Below are experts of layer 5 (counted from 0) of a mixture-of-experts language model. Rows are named router (the router's row for the expert), up (a neuron's input weights, with its number) and show model dimensions 96-191. Each number is 50 + 10 x the weight over its row's rms, rounded and kept within 0 to 99.
Before each expert's rows: "comes after" lists some tokens at least twice as common just before its tokens as in all text. This comes from a sample of Wikipedia text that the model never trained on. Tokens count by the router's weight.

# expert 4
comes after: " ", "9", "0", "1", "8", "–"
router:34 56 70 28 43 54 58 38 44 49 41 57 47 55 33 49 48 41 57 60 62 57 52 37 48 50 57 36 53 56 61 44 56 49 50 48 49 39 52 51 38 39 42 63 45 44 68 60 48 61 46 38 43 40 60 55 64 60 64 46 50 53 58 60 40 50 35 42 44 66 52 28 60 56 50 40 63 51 46 27 54 53 60 58 42 58 54 46 55 50 59 50 36 47 59 37
up0:39 50 49 33 44 52 53 44 41 53 44 66 47 44 47 54 45 60 43 60 40 59 47 50 50 68 69 50 45 71 57 38 40 37 29 56 61 52 72 42 38 49 29 49 54 31 51 51 51 35 48 43 41 45 45 30 57 42 51 58 53 38 38 71 67 53 28 43 38 57 28 47 56 74 65 46 58 61 52 50 46 60 49 35 46 58 66 34 48 55 52 49 49 44 60 41
up1:67 67 60 33 54 61 52 46 45 56 63 51 50 51 36 47 50 62 47 43 54 35 64 63 62 47 40 31 68 71 47 53 71 58 40 50 55 53 51 59 41 44 57 68 58 52 52 59 55 44 64 55 37 49 63 54 49 65 45 58 48 52 40 50 43 38 47 48 80 45 65 40 49 42 53 35 55 47 46 57 43 57 46 35 62 61 51 34 43 51 21 34 37 56 44 38
up2:47 43 53 39 42 29 63 45 52 60 44 54 42 58 29 58 58 48 59 51 33 49 57 51 48 51 60 51 55 52 55 58 48 61 54 65 37 43 40 39 52 52 42 41 61 41 41 47 35 60 45 41 52 46 54 46 58 66 57 68 62 62 43 52 43 47 31 53 56 45 62 27 60 45 45 51 65 53 64 54 50 58 53 61 63 64 44 43 70 62 58 50 59 45 49 51
up3:38 56 61 50 53 45 63 49 50 62 27 58 53 36 52 56 39 71 40 33 73 41 49 48 42 63 60 58 57 47 59 52 63 55 65 48 57 52 52 55 52 35 50 50 19 51 56 29 59 51 42 54 48 50 42 49 55 52 56 55 51 38 53 45 41 33 62 59 69 54 56 41 61 56 53 50 44 37 42 36 62 59 35 49 56 47 38 57 44 32 53 56 63 31 64 40
up4:61 42 67 65 52 45 69 51 43 44 48 61 50 38 48 50 48 40 49 66 47 57 43 62 61 70 61 42 42 64 51 57 61 43 61 51 59 53 48 57 56 53 55 52 43 25 46 48 37 51 64 48 31 39 46 48 51 40 51 57 61 46 39 48 70 54 37 53 52 69 43 44 65 52 57 52 71 49 59 34 59 53 41 64 48 29 50 59 71 65 56 42 46 33 61 43
up5:47 42 50 50 47 60 42 57 32 56 54 62 53 43 56 59 53 64 48 47 68 68 31 42 38 38 42 52 57 42 34 55 46 52 59 50 48 57 52 56 45 60 59 62 49 58 42 57 30 38 49 52 57 34 52 40 59 47 46 49 56 58 37 65 74 45 35 35 43 56 43 46 44 35 46 64 53 48 50 53 63 48 59 52 49 60 45 60 58 63 59 60 39 63 51 53
up6:45 67 53 37 62 55 46 39 49 45 40 43 56 60 59 22 62 77 55 49 49 62 38 56 45 58 64 57 46 39 59 45 41 58 59 63 50 48 53 48 41 28 59 60 48 44 68 46 45 43 53 58 65 42 62 58 59 54 51 42 50 39 35 62 58 39 36 63 53 55 57 53 38 71 56 57 62 50 59 43 46 40 48 51 40 61 51 37 50 47 51 37 68 39 49 55
up7:56 57 70 49 51 50 54 55 52 45 50 65 47 53 44 52 55 50 53 47 68 63 43 49 46 50 47 49 50 52 49 42 38 52 46 46 34 50 49 39 76 56 56 45 71 69 46 55 49 60 39 57 54 55 40 49 49 42 63 44 50 68 37 45 43 52 58 44 45 50 58 29 54 31 44 39 58 38 47 61 56 58 51 40 73 51 36 43 47 31 41 58 31 41 59 51
up8:54 61 53 42 57 41 57 51 61 50 39 52 57 61 35 52 57 57 55 66 43 52 62 62 59 51 39 47 52 73 36 42 40 57 41 45 42 56 35 33 43 31 62 54 61 42 45 54 40 43 51 56 41 59 52 40 49 69 46 55 44 33 52 46 54 40 51 47 67 55 61 36 43 52 41 47 64 43 66 38 38 35 65 51 51 66 49 53 39 39 50 53 70 49 51 50
up9:57 41 59 67 48 40 38 51 42 48 41 57 38 40 38 65 57 52 52 50 54 40 36 51 61 43 58 37 48 64 39 38 64 56 54 47 52 48 55 43 45 68 44 55 38 51 33 48 60 53 43 27 57 27 51 33 44 60 38 41 56 58 58 58 50 61 50 57 74 37 38 32 59 50 35 60 69 59 58 32 57 43 55 45 48 59 49 48 38 43 56 51 31 61 46 41
up10:36 64 50 36 63 36 55 46 59 62 65 52 61 34 34 57 47 62 40 44 63 43 39 33 47 55 57 57 37 53 53 41 51 57 51 49 58 65 56 60 26 45 42 43 46 56 49 59 54 41 52 31 53 59 36 45 45 72 58 59 60 50 50 46 51 44 35 46 48 67 58 59 54 49 43 57 72 49 41 48 69 53 55 46 62 47 60 63 48 53 49 51 31 52 61 49
up11:47 32 51 30 44 47 72 54 54 49 48 57 56 60 25 52 68 46 52 55 60 57 48 60 55 51 52 44 45 48 45 43 56 35 50 41 56 46 57 48 52 36 71 59 48 50 56 48 51 49 40 64 35 45 55 50 68 61 30 43 47 48 42 61 43 59 42 65 56 45 49 46 55 63 36 52 58 51 61 36 45 51 53 54 31 61 49 62 48 87 52 47 66 46 63 56
up12:38 44 53 59 40 56 42 48 26 52 49 64 30 35 64 54 66 46 51 57 61 45 49 60 55 35 39 42 64 38 47 38 44 48 54 61 56 46 37 58 50 57 48 51 44 46 48 40 71 42 35 41 44 36 53 37 63 43 43 59 57 64 61 61 70 47 59 36 61 44 37 55 68 58 59 59 53 57 43 54 54 46 33 37 51 33 57 49 51 43 61 45 60 61 46 58
up13:54 62 67 59 63 35 59 49 19 39 56 48 42 55 33 55 68 60 55 46 52 48 58 48 66 38 46 24 62 59 69 50 43 39 42 39 46 49 49 53 33 55 43 52 63 44 56 70 41 46 55 55 48 46 47 40 59 59 42 44 44 40 29 58 51 49 38 53 64 51 54 43 47 52 52 49 69 51 66 53 68 57 64 41 49 63 55 47 35 47 44 68 55 51 59 45
up14:53 52 63 45 68 46 64 34 67 54 42 49 60 75 39 52 69 49 65 44 60 62 50 47 42 38 68 36 42 52 57 40 49 46 46 35 60 34 62 52 42 67 53 60 43 48 56 60 36 56 52 65 49 45 48 48 49 71 48 73 47 29 42 35 54 53 42 46 73 52 37 37 55 54 42 35 70 53 45 30 46 57 73 48 34 67 55 50 49 51 43 70 60 59 65 40
up15:52 63 53 35 42 49 50 46 56 46 41 50 46 38 66 38 49 49 52 59 48 58 51 62 46 49 48 55 55 48 56 53 39 60 42 52 63 60 57 62 52 31 60 74 69 46 55 46 59 53 40 44 54 40 37 40 45 51 60 54 52 50 28 61 61 40 38 25 40 42 43 32 39 73 50 56 50 34 26 62 45 33 44 55 30 56 60 42 54 42 45 47 38 43 47 38
up16:47 42 41 38 59 48 58 44 59 46 43 57 62 39 52 46 35 53 55 37 48 77 46 58 35 52 57 61 39 37 59 39 57 54 69 40 37 35 66 52 40 40 64 55 54 50 43 49 60 55 46 35 51 36 59 56 43 58 53 57 49 67 57 53 47 46 31 56 43 80 45 33 42 54 67 62 62 54 54 51 49 32 55 58 49 60 44 43 60 61 39 64 60 36 63 52
up17:85 56 50 54 74 54 56 47 49 60 57 55 43 43 34 60 55 56 62 46 71 62 58 61 29 44 65 43 58 69 50 52 45 65 27 45 52 46 31 52 34 55 40 47 52 58 41 52 55 41 37 51 47 49 50 45 58 57 49 51 41 55 38 72 49 28 44 36 71 54 55 43 54 73 36 49 44 45 54 48 55 59 57 55 57 56 57 46 33 57 38 60 37 57 63 59
up18:40 51 51 56 64 47 60 48 60 49 51 51 62 47 43 37 67 29 49 63 62 55 46 48 45 51 59 41 46 48 47 44 56 54 44 47 47 47 60 50 45 48 47 52 41 48 60 48 59 38 46 27 49 20 52 51 51 63 41 53 37 49 33 40 41 61 43 51 44 39 47 51 58 57 17 42 77 48 51 36 49 70 59 64 48 58 51 44 55 55 56 39 29 46 66 49
up19:51 53 40 61 35 40 44 48 38 52 43 50 55 58 25 55 52 45 69 57 41 61 47 50 40 50 48 54 58 48 49 49 48 49 61 58 51 60 42 53 60 73 60 62 70 45 53 52 55 45 47 41 66 56 40 53 63 70 52 52 47 65 69 45 43 57 38 67 45 56 41 25 48 37 51 30 55 47 53 32 35 37 62 31 44 53 77 49 45 62 62 45 63 60 54 40
up20:33 25 44 59 55 41 50 57 61 54 71 55 68 51 44 54 42 53 44 57 43 30 57 42 56 45 56 53 45 35 55 51 59 45 55 29 67 45 62 66 34 73 54 66 40 29 53 64 47 47 59 57 58 45 62 56 51 69 71 45 44 62 66 66 53 46 42 58 56 64 38 45 43 47 57 46 59 48 46 36 56 74 38 66 53 46 46 66 35 55 44 51 53 59 42 66
up21:43 44 53 21 39 52 46 75 55 42 41 61 34 55 43 50 57 28 54 37 54 60 45 60 50 48 66 43 64 51 45 60 58 27 33 46 38 55 56 62 59 57 42 40 65 46 55 55 37 53 63 44 41 61 54 60 59 40 53 37 50 67 39 45 40 55 20 44 59 42 66 36 34 63 41 54 40 49 50 48 28 60 32 46 41 53 59 49 55 35 33 43 45 51 47 36
up22:59 63 44 55 57 43 42 58 67 58 62 64 62 73 34 39 57 56 63 56 46 53 45 67 41 68 65 43 49 25 60 24 12 39 57 49 44 60 53 56 45 44 54 59 42 36 39 51 60 41 50 60 68 46 51 64 51 50 57 57 34 40 59 69 41 56 47 44 46 40 44 54 56 54 52 47 45 47 41 43 62 44 49 44 39 47 40 45 72 53 55 47 55 48 55 51

# expert 1
comes after: "1", " ", "0", "9", "3", "4"
router:61 58 60 42 53 47 40 60 36 45 52 53 67 51 51 40 51 58 70 46 66 69 29 49 55 51 50 40 45 37 45 40 54 44 44 65 52 40 58 67 50 27 48 56 50 49 65 56 39 53 50 31 66 56 47 30 49 61 60 55 49 51 45 47 54 50 41 52 63 56 44 42 55 57 60 31 66 38 41 45 49 40 41 45 61 52 40 50 47 52 56 49 43 48 43 45
up0:55 56 69 41 42 54 49 41 49 66 56 71 25 35 43 47 75 63 51 49 66 38 42 49 37 45 47 45 43 36 47 45 51 56 61 64 39 63 60 35 52 47 53 51 62 45 43 49 67 67 47 46 43 46 49 61 52 45 49 48 42 51 64 59 50 42 66 59 68 59 41 50 44 66 57 42 37 63 35 58 41 50 46 41 52 32 28 54 46 41 42 43 57 46 24 45
up1:59 54 56 48 39 61 49 57 36 51 50 66 55 33 30 40 56 54 63 47 53 46 42 59 46 60 55 65 60 53 52 42 43 52 34 63 42 51 50 59 52 61 68 51 48 56 65 53 66 40 43 43 49 31 43 57 46 44 49 46 39 47 60 40 39 54 52 40 38 25 56 44 47 55 52 34 43 50 56 50 69 58 65 35 70 39 43 37 53 51 57 35 44 50 43 37
up2:52 52 44 54 56 52 74 54 33 66 38 56 51 50 57 29 60 66 40 36 48 42 45 39 42 54 63 47 35 62 64 34 52 50 60 50 31 39 40 58 58 51 60 41 43 29 58 43 32 62 59 39 57 65 46 52 48 43 53 49 56 64 33 36 55 32 44 56 54 70 52 50 67 52 62 44 44 48 56 48 39 36 58 45 51 53 34 34 64 53 47 57 58 56 52 42
up3:45 46 55 48 65 53 52 47 58 38 50 59 56 48 32 49 34 57 52 63 74 58 48 60 56 57 44 49 43 51 53 30 52 54 45 41 48 37 54 48 71 55 43 63 59 56 43 53 57 57 42 47 49 53 59 51 43 45 41 54 38 16 56 67 67 54 60 47 40 46 66 53 43 37 55 46 53 50 33 60 58 49 55 54 48 57 52 46 55 66 69 27 54 39 62 50
up4:47 32 59 59 67 48 60 47 45 45 56 59 39 44 57 41 52 47 56 46 56 51 52 66 68 52 40 35 42 44 59 56 43 42 61 33 60 63 35 68 62 49 66 58 66 50 50 52 43 52 41 42 47 60 56 47 55 39 76 64 52 53 38 67 51 48 62 55 45 57 33 59 56 39 35 67 36 38 62 40 43 59 38 52 44 40 57 52 50 37 43 60 51 51 52 55
up5:61 57 47 46 52 42 47 65 31 52 65 61 39 53 60 50 57 63 45 52 50 54 61 50 56 78 41 50 53 46 79 57 58 54 42 68 56 48 49 54 23 52 57 40 40 41 57 45 41 61 52 49 37 62 49 37 61 64 49 44 52 40 51 43 65 53 36 56 62 47 54 55 63 46 58 45 61 45 42 69 43 50 49 42 41 51 50 38 42 57 61 34 41 44 47 35
up6:41 59 49 51 55 27 42 62 57 67 49 63 53 53 41 52 37 63 57 60 59 51 58 47 55 37 47 56 46 57 22 43 42 69 57 49 39 59 55 52 41 44 57 57 44 53 54 46 50 53 55 53 55 41 47 39 42 33 62 38 48 51 56 35 62 28 44 58 46 58 36 49 71 40 43 51 66 46 53 44 62 44 41 54 57 34 44 60 45 56 60 45 80 64 53 58
up7:61 46 55 50 47 46 55 64 26 48 46 50 56 58 42 55 53 59 52 46 65 43 54 65 59 53 68 54 61 55 54 39 55 63 43 41 69 58 42 68 49 38 49 64 50 23 55 52 63 38 50 45 51 46 40 48 52 40 69 49 37 60 63 50 62 48 57 43 54 57 51 52 49 55 33 42 46 43 63 44 57 41 43 39 58 38 55 44 45 51 50 54 48 66 40 50
up8:55 50 55 31 49 42 48 55 47 66 69 49 55 42 48 57 45 64 59 48 62 67 36 55 47 43 73 52 76 74 40 56 38 52 48 30 52 53 60 52 52 42 55 56 61 36 55 77 64 55 42 40 40 51 56 37 50 61 40 42 55 51 59 44 55 57 36 50 51 48 49 45 44 39 80 45 54 36 57 35 40 59 33 61 58 50 58 51 30 56 57 44 29 57 60 54
up9:49 77 58 40 55 54 95 44 42 35 46 44 46 58 45 36 56 47 44 33 53 60 45 45 45 53 38 37 47 38 57 32 61 55 35 47 52 51 62 46 48 47 48 67 57 59 50 53 52 52 52 38 53 52 33 39 67 60 58 53 79 57 41 38 63 54 44 41 59 50 31 48 42 42 45 56 53 54 53 42 51 58 41 52 56 45 51 53 41 46 54 49 32 54 64 51
up10:32 68 53 42 45 49 36 63 77 43 57 73 38 49 36 63 56 62 41 51 44 33 54 45 63 52 49 47 55 58 41 34 58 43 57 52 49 50 40 67 51 49 38 43 40 27 48 46 55 36 40 52 60 41 25 50 51 56 54 54 54 51 52 47 42 55 32 43 45 67 53 54 53 45 50 24 45 47 50 65 56 41 75 52 54 51 51 44 51 36 60 50 64 45 42 59
up11:73 45 37 49 51 61 66 49 36 47 49 63 52 34 39 46 59 58 41 57 53 42 40 47 48 59 50 63 60 64 46 23 39 56 33 50 78 42 52 68 52 42 52 46 63 49 49 42 49 57 52 60 48 54 50 58 52 41 43 56 40 64 41 43 37 47 58 52 43 53 55 54 57 44 46 39 56 70 35 25 53 51 64 47 55 66 57 40 42 71 65 48 48 59 50 48
up12:63 35 44 62 41 29 45 76 59 50 55 59 52 46 51 69 38 68 50 56 53 60 29 42 52 51 50 62 50 61 67 54 66 38 36 40 69 36 53 58 39 40 56 63 53 50 75 51 43 52 47 54 49 40 55 65 71 50 53 56 44 59 51 65 48 40 46 45 49 61 57 44 60 49 40 56 57 60 58 55 48 28 44 64 42 62 60 34 55 55 47 57 58 47 46 52
up13:56 47 55 38 42 48 46 51 50 54 57 67 53 61 54 66 60 47 55 60 65 36 54 63 54 55 58 46 44 58 55 40 33 43 51 39 61 53 52 60 54 65 62 52 59 52 55 49 68 58 33 48 45 49 51 58 53 48 53 58 61 65 54 71 42 53 52 61 46 60 43 38 63 32 42 72 38 62 39 39 53 61 47 52 61 59 55 60 63 49 50 52 48 69 30 45
up14:59 38 57 61 58 53 62 43 37 46 54 43 54 68 41 30 42 54 55 57 57 70 51 55 53 60 48 48 55 53 55 41 45 45 60 47 74 53 42 54 48 54 72 52 50 48 48 50 52 66 59 51 71 61 42 32 76 64 54 47 45 60 23 27 59 53 59 43 52 56 40 37 54 68 40 46 63 48 57 50 38 62 45 55 56 54 42 50 57 50 62 33 36 39 63 56
up15:61 48 62 52 47 49 58 55 41 63 53 56 51 45 49 30 36 41 49 52 64 53 47 40 44 65 49 44 63 42 44 32 64 48 42 59 57 49 55 62 40 46 65 32 41 54 68 65 48 34 51 60 61 41 43 70 49 34 47 57 55 49 62 53 44 61 57 61 50 56 57 49 61 55 46 43 61 48 52 29 82 45 50 56 43 54 42 40 46 50 33 59 55 53 44 42
up16:55 56 47 47 48 63 48 54 52 64 51 67 49 59 40 63 55 53 51 60 56 76 39 57 44 51 55 44 47 53 34 50 44 51 68 50 61 33 50 64 57 45 50 56 58 56 33 60 38 30 44 43 53 46 49 42 65 47 55 64 36 32 57 71 47 55 40 51 35 52 47 51 43 62 60 50 53 55 24 46 46 40 38 40 32 39 49 51 39 40 61 49 57 54 62 56
up17:57 66 59 49 42 61 54 67 42 44 35 65 39 50 49 47 49 54 64 45 52 40 39 51 58 47 49 52 45 56 49 37 36 61 50 43 38 45 26 35 56 55 47 56 39 47 75 53 55 47 54 35 60 42 53 56 44 60 56 49 59 45 52 62 52 56 39 48 55 66 59 50 60 52 50 52 66 62 48 50 46 36 62 45 47 39 44 62 38 54 50 36 55 43 56 50
up18:50 45 54 52 45 50 70 49 65 48 68 69 38 44 49 67 65 40 60 49 36 56 56 38 38 51 45 50 64 68 49 36 48 49 32 41 56 40 60 58 55 58 37 51 43 39 31 51 60 42 55 44 45 64 57 57 43 50 50 19 58 60 44 51 38 54 51 46 31 49 27 66 47 34 55 41 50 58 49 71 35 68 54 38 58 54 61 54 66 49 54 48 36 57 47 67
up19:54 69 63 64 41 42 61 60 50 56 62 75 48 46 40 60 53 40 56 56 53 37 40 38 61 33 40 52 47 45 23 61 29 29 24 36 56 47 41 46 45 57 25 53 48 51 61 50 44 44 33 49 53 46 59 57 58 52 51 62 46 54 45 41 42 50 45 55 45 68 61 34 53 40 56 49 54 53 46 62 52 46 48 49 52 53 43 47 40 38 47 57 80 69 45 64
up20:65 59 51 51 51 44 54 48 68 40 57 52 60 68 52 60 47 55 49 75 40 68 40 43 49 41 46 46 37 52 44 49 57 37 50 35 64 48 43 43 40 36 45 53 39 59 52 36 49 44 52 50 60 50 36 45 57 48 46 40 29 61 52 51 46 31 41 54 39 58 55 30 48 45 39 46 66 36 50 48 51 43 34 53 42 53 45 30 51 60 45 57 49 42 41 51
up21:54 40 62 61 58 46 59 32 50 62 46 73 54 39 38 46 52 47 81 56 68 42 47 43 45 55 38 57 32 43 36 47 51 66 58 32 51 41 62 36 31 57 40 49 50 36 38 48 45 41 56 46 66 39 72 53 39 30 57 55 57 47 57 58 53 42 44 51 43 38 44 36 58 34 48 39 44 46 40 52 72 54 40 60 40 42 35 56 56 44 58 45 50 61 70 31
up22:60 49 48 55 65 59 51 68 64 60 39 58 44 50 58 45 43 50 66 53 57 52 55 57 53 36 56 58 56 61 56 61 56 55 45 56 61 48 44 37 54 58 57 61 58 60 68 49 56 45 48 55 39 53 39 44 49 46 32 38 60 68 44 29 54 45 55 49 46 44 57 37 45 51 53 43 76 43 36 60 50 48 45 38 53 39 48 53 61 59 41 54 40 52 35 46

# expert 10
comes after: " |", "-", "|", ":", ";", " /"
router:51 42 72 53 67 49 54 51 54 61 49 56 63 70 48 64 65 58 74 40 53 60 50 60 48 57 57 49 55 54 46 62 57 41 34 51 71 47 48 43 27 57 72 49 56 53 47 55 38 62 48 47 43 59 47 41 52 41 43 49 33 38 40 38 51 55 41 51 51 49 66 44 62 66 50 53 60 59 45 48 38 46 55 57 39 47 50 45 46 63 44 55 37 51 38 47
up0:28 44 68 49 55 45 55 44 45 66 39 68 54 53 47 52 39 33 51 55 59 32 60 42 71 52 55 60 49 59 60 33 57 43 49 41 62 52 50 63 57 63 45 70 54 53 48 46 56 45 62 45 49 56 62 53 61 46 64 44 56 60 47 40 41 54 44 35 46 60 53 31 52 54 55 34 51 57 55 34 59 57 48 63 37 43 39 50 31 33 46 52 38 45 36 52
up1:33 51 46 41 45 42 43 51 34 37 63 66 63 50 64 48 54 47 51 50 51 60 51 70 47 43 44 48 74 54 25 54 42 48 45 51 60 41 56 51 53 50 69 57 43 52 47 55 40 64 42 37 38 47 28 55 52 54 52 75 53 43 51 42 44 43 70 44 54 64 55 49 52 75 38 44 51 26 71 49 48 43 62 37 41 36 49 47 46 58 57 45 61 43 55 38
up2:53 46 63 43 59 54 39 46 48 58 74 53 40 70 43 44 55 36 58 49 62 56 41 48 44 50 77 62 48 71 40 41 27 46 42 44 49 35 66 71 55 20 61 42 37 47 61 56 52 31 40 47 45 61 57 34 60 51 48 60 45 32 58 46 44 45 33 36 66 38 56 50 42 45 43 38 55 41 42 49 45 45 42 34 44 52 46 42 61 52 53 53 67 43 62 53
up3:46 52 37 47 62 43 81 68 58 57 46 49 57 46 35 62 46 52 62 41 48 57 50 67 38 72 43 44 41 77 59 60 62 57 49 56 52 47 54 48 46 37 44 50 43 54 50 49 52 28 40 41 52 63 40 57 37 50 53 36 30 54 67 48 39 52 55 26 70 41 54 53 49 43 55 56 44 51 72 58 52 52 47 51 44 52 49 46 60 56 57 54 44 43 47 42
up4:51 56 62 44 42 56 39 59 40 52 65 52 54 63 49 53 56 58 49 42 58 72 61 36 59 58 50 57 30 55 50 34 52 55 49 49 41 33 55 62 57 23 54 60 43 45 56 45 56 55 54 68 59 50 52 35 43 40 68 25 60 67 33 26 62 34 56 49 65 36 43 56 43 58 60 62 66 44 59 44 50 48 44 52 55 66 54 57 53 60 37 52 56 52 44 37
up5:44 49 38 54 64 59 44 44 38 55 37 48 53 33 41 42 38 49 65 49 45 62 57 45 37 65 60 50 49 52 49 60 44 34 42 53 37 28 49 72 64 46 57 54 42 66 72 57 61 55 65 55 50 55 29 42 55 61 52 54 40 43 58 52 63 55 38 44 62 49 51 53 55 47 53 57 61 33 42 49 58 49 49 45 45 50 56 35 48 45 49 39 67 57 75 48
up6:57 55 33 42 45 55 32 63 39 49 39 62 47 56 28 52 49 48 50 42 67 42 50 58 41 62 41 34 54 49 46 63 57 58 42 44 75 45 55 39 55 60 49 54 67 39 66 39 47 54 48 53 47 45 47 42 47 65 43 47 48 54 36 31 39 36 47 48 52 48 45 62 58 45 52 48 46 54 64 55 50 17 67 64 33 43 64 48 53 31 59 48 47 24 51 56
up7:68 33 34 44 77 45 65 48 46 52 58 54 53 43 35 54 37 52 65 56 55 48 38 55 62 69 72 34 51 64 49 48 44 46 52 30 45 50 34 43 30 46 50 54 47 74 52 56 45 57 68 43 40 50 50 46 35 42 52 55 59 37 69 41 46 42 42 58 56 44 69 50 46 39 46 38 45 57 58 47 54 55 53 42 43 55 52 53 36 52 54 67 58 53 59 39
up8:35 57 47 41 46 34 40 43 51 63 53 48 65 45 34 51 68 57 53 64 53 41 41 53 69 70 44 45 49 47 49 52 27 46 37 56 54 24 44 59 52 46 46 61 45 37 41 47 55 31 63 50 42 37 49 47 48 46 60 62 68 44 51 67 63 30 40 53 42 37 51 39 53 54 60 36 55 55 51 43 57 59 61 54 42 47 41 49 50 57 37 50 51 55 78 46
up9:67 61 56 50 54 54 43 32 41 61 43 47 53 62 42 39 60 63 44 63 55 43 51 44 55 38 26 60 44 31 46 48 57 58 56 51 50 70 42 47 52 62 54 40 55 38 68 54 34 41 61 46 62 51 60 26 52 49 37 47 39 32 34 42 51 40 32 50 41 39 41 39 46 55 59 33 43 43 52 42 58 41 36 54 66 57 45 38 71 61 46 56 57 50 51 50
up10:35 65 62 63 75 56 33 49 35 46 67 58 30 77 47 57 65 43 47 50 62 60 45 46 57 51 74 55 55 39 58 54 51 45 47 41 54 38 52 68 56 45 59 46 31 52 54 62 41 57 45 53 46 54 42 55 42 47 50 56 50 47 52 53 47 34 54 45 59 62 62 50 56 48 57 55 61 42 47 53 39 34 68 39 33 44 39 56 57 50 61 50 57 40 45 45
up11:43 46 67 61 57 36 65 51 35 62 36 68 54 59 52 56 82 45 46 53 48 39 46 49 74 61 43 38 56 57 59 58 66 50 41 55 40 38 44 55 44 45 55 58 35 49 50 54 55 58 47 50 34 49 45 42 42 74 50 59 60 52 64 50 47 43 53 45 62 68 55 70 66 41 27 35 59 60 54 43 47 44 45 39 61 68 36 45 34 30 50 47 55 45 61 53
up12:57 52 51 50 56 39 48 38 26 50 40 57 45 47 54 54 58 43 48 40 48 35 56 52 51 23 32 54 51 54 37 62 59 62 35 52 64 49 47 57 45 60 43 67 45 59 36 39 48 68 53 64 45 36 45 46 42 59 47 46 49 63 44 44 45 57 43 49 51 50 44 52 62 68 42 53 52 51 66 48 39 46 75 62 53 32 39 52 42 53 50 48 50 70 26 48
up13:80 70 64 47 56 53 51 49 60 55 55 42 38 46 59 53 41 51 43 55 57 42 71 63 43 43 57 47 42 56 48 49 62 39 56 43 48 38 62 65 40 49 79 58 20 41 37 46 76 49 33 57 60 48 43 54 39 45 39 33 41 72 61 56 36 49 54 52 54 62 61 31 57 42 59 31 49 45 41 39 35 54 56 56 48 46 56 45 50 43 57 54 60 49 43 40
up14:54 41 58 55 74 54 65 57 27 75 38 60 57 55 42 50 57 52 54 35 51 57 48 56 50 56 48 48 43 43 53 40 52 67 44 37 48 52 44 44 44 41 61 74 49 45 43 43 43 43 40 50 51 61 50 56 53 34 49 43 44 50 53 49 46 44 62 23 63 38 48 44 51 73 53 63 44 56 56 54 60 52 47 53 40 75 32 40 60 66 48 57 48 60 46 56
up15:52 53 49 56 50 56 70 50 49 42 68 62 34 59 39 47 56 62 60 44 44 55 48 32 51 61 59 54 67 39 53 35 52 41 60 42 58 60 61 51 50 51 32 70 48 53 46 61 60 35 62 56 60 50 50 43 56 44 67 41 44 49 39 69 35 51 54 53 58 51 57 44 37 33 25 48 61 54 81 62 51 56 43 48 54 35 50 58 44 49 48 54 53 41 38 37
up16:79 58 46 53 84 50 48 53 34 43 50 52 34 49 54 66 44 46 51 57 61 62 45 57 52 55 44 41 45 56 58 43 37 53 41 40 60 46 45 42 49 47 67 53 44 44 47 44 47 58 56 45 52 58 63 47 62 65 44 62 58 41 37 51 39 52 56 50 47 42 44 63 41 43 53 18 66 62 46 46 52 46 57 51 56 52 28 41 32 41 63 31 69 59 63 33
up17:36 46 56 47 62 49 65 61 48 63 33 71 50 54 31 70 47 56 38 34 50 57 55 49 52 35 62 59 57 42 45 51 56 41 38 25 32 65 56 57 33 51 48 48 58 57 64 68 54 56 55 49 45 55 64 56 48 50 57 61 33 44 40 52 31 37 65 47 68 51 48 32 62 52 49 58 60 55 59 50 36 38 44 38 47 36 36 62 63 35 48 61 51 54 35 57
up18:49 43 66 72 60 55 53 60 45 50 40 70 48 57 49 57 43 50 48 47 76 65 47 45 54 47 36 42 67 56 49 53 68 54 46 41 56 37 56 59 35 53 45 38 40 47 67 61 62 71 52 42 52 52 53 65 69 51 51 69 29 49 46 44 34 50 34 57 70 55 43 50 42 53 67 37 57 48 44 45 31 54 48 49 39 51 43 50 37 53 40 54 63 38 52 50
up19:52 54 38 42 44 46 50 45 40 48 65 47 43 67 51 55 47 54 53 55 48 59 31 62 46 29 56 28 41 67 65 29 32 47 42 28 50 53 42 59 63 39 52 61 58 45 66 51 34 72 40 60 26 48 60 56 56 76 55 50 46 34 42 38 56 51 50 52 41 42 40 36 60 51 49 16 67 47 65 65 36 50 55 42 41 58 56 31 61 60 41 55 52 44 43 30
up20:36 50 45 49 44 29 34 36 43 32 62 47 55 71 25 46 58 45 48 32 51 61 56 29 51 55 56 51 58 55 50 48 47 46 47 59 59 60 56 47 45 52 30 47 50 62 46 47 47 49 59 49 63 40 55 55 59 36 46 45 44 58 26 72 50 50 31 54 48 49 53 54 36 38 56 56 55 47 52 44 67 42 44 55 35 57 69 43 64 75 61 43 44 46 55 42
up21:42 62 65 55 44 41 44 69 41 63 62 71 57 51 50 60 44 23 52 45 52 33 36 74 51 53 47 56 44 49 34 48 66 38 40 39 49 64 45 54 66 49 57 48 52 59 47 48 54 70 61 37 41 37 66 29 55 38 27 48 54 56 41 43 28 42 45 58 56 38 54 52 57 62 52 47 56 56 63 46 53 36 64 38 41 58 56 59 60 42 67 53 61 43 48 53
up22:67 51 54 43 62 38 51 48 45 48 64 59 49 55 45 46 48 62 34 57 53 63 56 55 39 38 44 32 59 39 47 50 57 38 36 62 60 56 47 50 51 48 55 72 36 55 61 49 45 65 68 55 52 52 49 58 67 65 47 41 49 40 59 47 57 29 43 51 45 64 34 36 72 65 55 48 52 41 56 44 47 33 43 41 55 50 60 44 52 58 54 54 49 65 53 59